From a checkpoint of a small mixture-of-experts model trained on Wikipedia: 4 picks a token.
Below are experts of layer 2 (counted from 0) of a mixture-of-experts language model. Rows are named gate (a neuron's input weights, with its number), up (a neuron's input weights, with its number) and show model dimensions 0-127. Each number is 50 + 12 x the weight over its row's rms, rounded and kept within 0 to 99.
Before each expert's rows: a language model's description of what the expert responds to. This comes from a sample of Wikipedia text that the model never trained on.

# expert 44
Common nouns after the, a or his naming organizations and activities, such as game, album, school, club, league, government, party.
gate1:54 70 54 40 48 55 52 38 30 45 58 64 33 51 66 61 63 52 39 35 35 51 37 68 38 32 58 64 62 45 75 60 23 46 88 41 54 70 34 53 69 72 44 49 55 42 60 49 40 45 52 37 40 45 58 40 56 55 61 37 52 55 50 57 48 41 66 51 49 57 57 63 54 55 61 32 42 36 56 63 39 44 47 45 47 27 51 25 49 77 44 59 43 50 56 41 38 59 49 37 29 50 15 37 36 59 47 45 42 38 28 38 59 38 69 50 48 43 45 61 51 49 51 36 57 52 54 65
up1:58 60 58 41 53 61 39 50 40 30 51 45 61 54 39 33 49 37 59 65 35 41 45 60 32 41 38 75 51 60 45 71 34 48 67 46 53 48 40 50 71 52 49 61 55 59 46 41 50 48 60 36 59 50 52 77 61 38 54 35 53 89 33 67 56 55 56 57 41 48 42 42 46 63 58 48 56 30 43 31 39 68 43 59 43 52 49 39 44 54 62 54 59 64 51 66 56 37 72 56 60 46 35 44 33 57 55 51 44 41 47 38 57 54 73 34 40 34 41 70 68 58 60 46 45 53 42 96

# expert 22
Inner pieces of names and words, often with c, z or k, such as bureau(c)racy, Vadó(c)z, t(ourn)aments, Pj(ac)a.
gate0:52 41 57 39 54 18 44 61 64 45 31 45 69 50 53 61 32 44 55 56 58 41 44 74 69 42 64 44 69 46 55 34 44 38 83 43 54 51 35 54 66 43 36 48 68 44 34 69 62 56 54 64 69 75 54 59 47 54 57 42 53 34 60 46 72 44 49 69 68 46 53 41 41 30 33 67 69 57 46 58 57 38 35 40 38 52 38 52 47 44 59 42 59 41 39 43 40 52 22 53 50 59 64 74 51 53 68 40 41 43 50 41 66 41 36 48 49 53 62 56 44 41 38 34 34 39 40 46
up0:57 37 57 44 48 30 46 72 60 53 56 45 58 57 63 47 30 35 60 71 45 48 50 46 49 42 45 49 52 56 56 55 70 41 74 47 54 54 37 44 35 29 33 56 70 44 25 58 66 62 57 52 56 56 53 69 42 66 56 43 73 29 50 40 63 46 65 64 76 46 51 54 52 45 32 72 45 51 53 63 67 51 32 44 43 55 24 65 45 40 51 45 48 49 50 53 40 50 20 53 63 54 50 72 54 33 63 37 59 42 45 68 71 54 36 36 54 47 46 47 37 46 45 29 41 50 19 47

# expert 47
Final year digits like 1603 or 1998, the conjunction and, and the piece ost in Foster and Host.
gate1:47 38 56 49 29 36 52 77 45 45 48 36 31 37 50 66 34 51 62 54 54 51 66 39 50 49 56 41 42 41 68 51 54 54 72 52 44 52 41 44 55 49 54 62 78 58 50 61 64 51 71 47 55 48 47 74 65 28 55 52 48 36 42 37 31 32 32 60 60 25 30 51 58 33 58 29 44 57 49 61 59 52 45 84 40 43 30 59 39 68 44 38 61 56 54 41 68 64 64 44 37 66 42 58 38 61 42 51 48 55 40 66 62 75 43 48 42 46 66 53 53 51 25 61 43 55 45 60
up1:59 35 64 55 29 46 41 67 50 32 48 55 34 47 72 53 09 49 47 41 32 24 61 43 49 51 57 45 49 26 60 43 53 50 70 66 55 64 52 51 52 52 42 41 70 52 48 51 58 60 70 57 38 55 50 58 57 30 61 54 56 27 40 44 26 44 43 57 49 45 31 46 68 39 63 50 52 41 45 45 45 39 53 79 46 35 41 37 50 51 49 38 50 53 43 51 57 49 72 31 35 56 57 41 56 67 53 37 49 37 49 74 59 77 34 55 57 35 61 41 66 53 33 52 43 34 63 47

# expert 19
Word-piece endings and middles of foreign personal and place names, such as -ne in Caliadne, Kanne, -ida, -rian, plus first names like Michael.
gate1:50 35 62 22 40 57 52 47 43 44 55 64 57 56 46 56 39 61 51 47 27 27 23 62 74 43 58 55 40 35 47 65 56 45 48 48 46 64 75 33 52 45 51 47 84 41 51 41 44 65 53 57 38 76 64 53 50 30 52 46 54 52 60 57 51 38 36 44 41 58 49 65 46 32 33 31 63 51 42 57 64 63 49 46 47 57 44 51 28 47 47 47 58 50 55 51 55 49 59 57 42 60 46 47 58 44 80 64 45 49 42 38 50 32 47 55 50 66 29 64 49 58 77 75 27 26 49 60
up1:43 28 63 33 30 86 59 50 29 54 37 63 60 48 37 67 65 45 65 62 51 23 67 54 49 56 48 46 59 53 44 62 33 67 49 52 52 54 71 42 69 38 48 59 64 50 42 47 49 45 62 55 42 48 63 60 52 59 46 48 39 50 50 60 49 37 61 61 59 62 56 39 40 50 45 36 55 51 37 52 62 40 38 53 37 58 73 47 32 50 61 53 65 57 51 50 70 46 54 40 51 63 41 59 65 67 52 62 53 55 32 29 78 55 57 67 49 90 33 53 60 71 49 61 35 45 55 54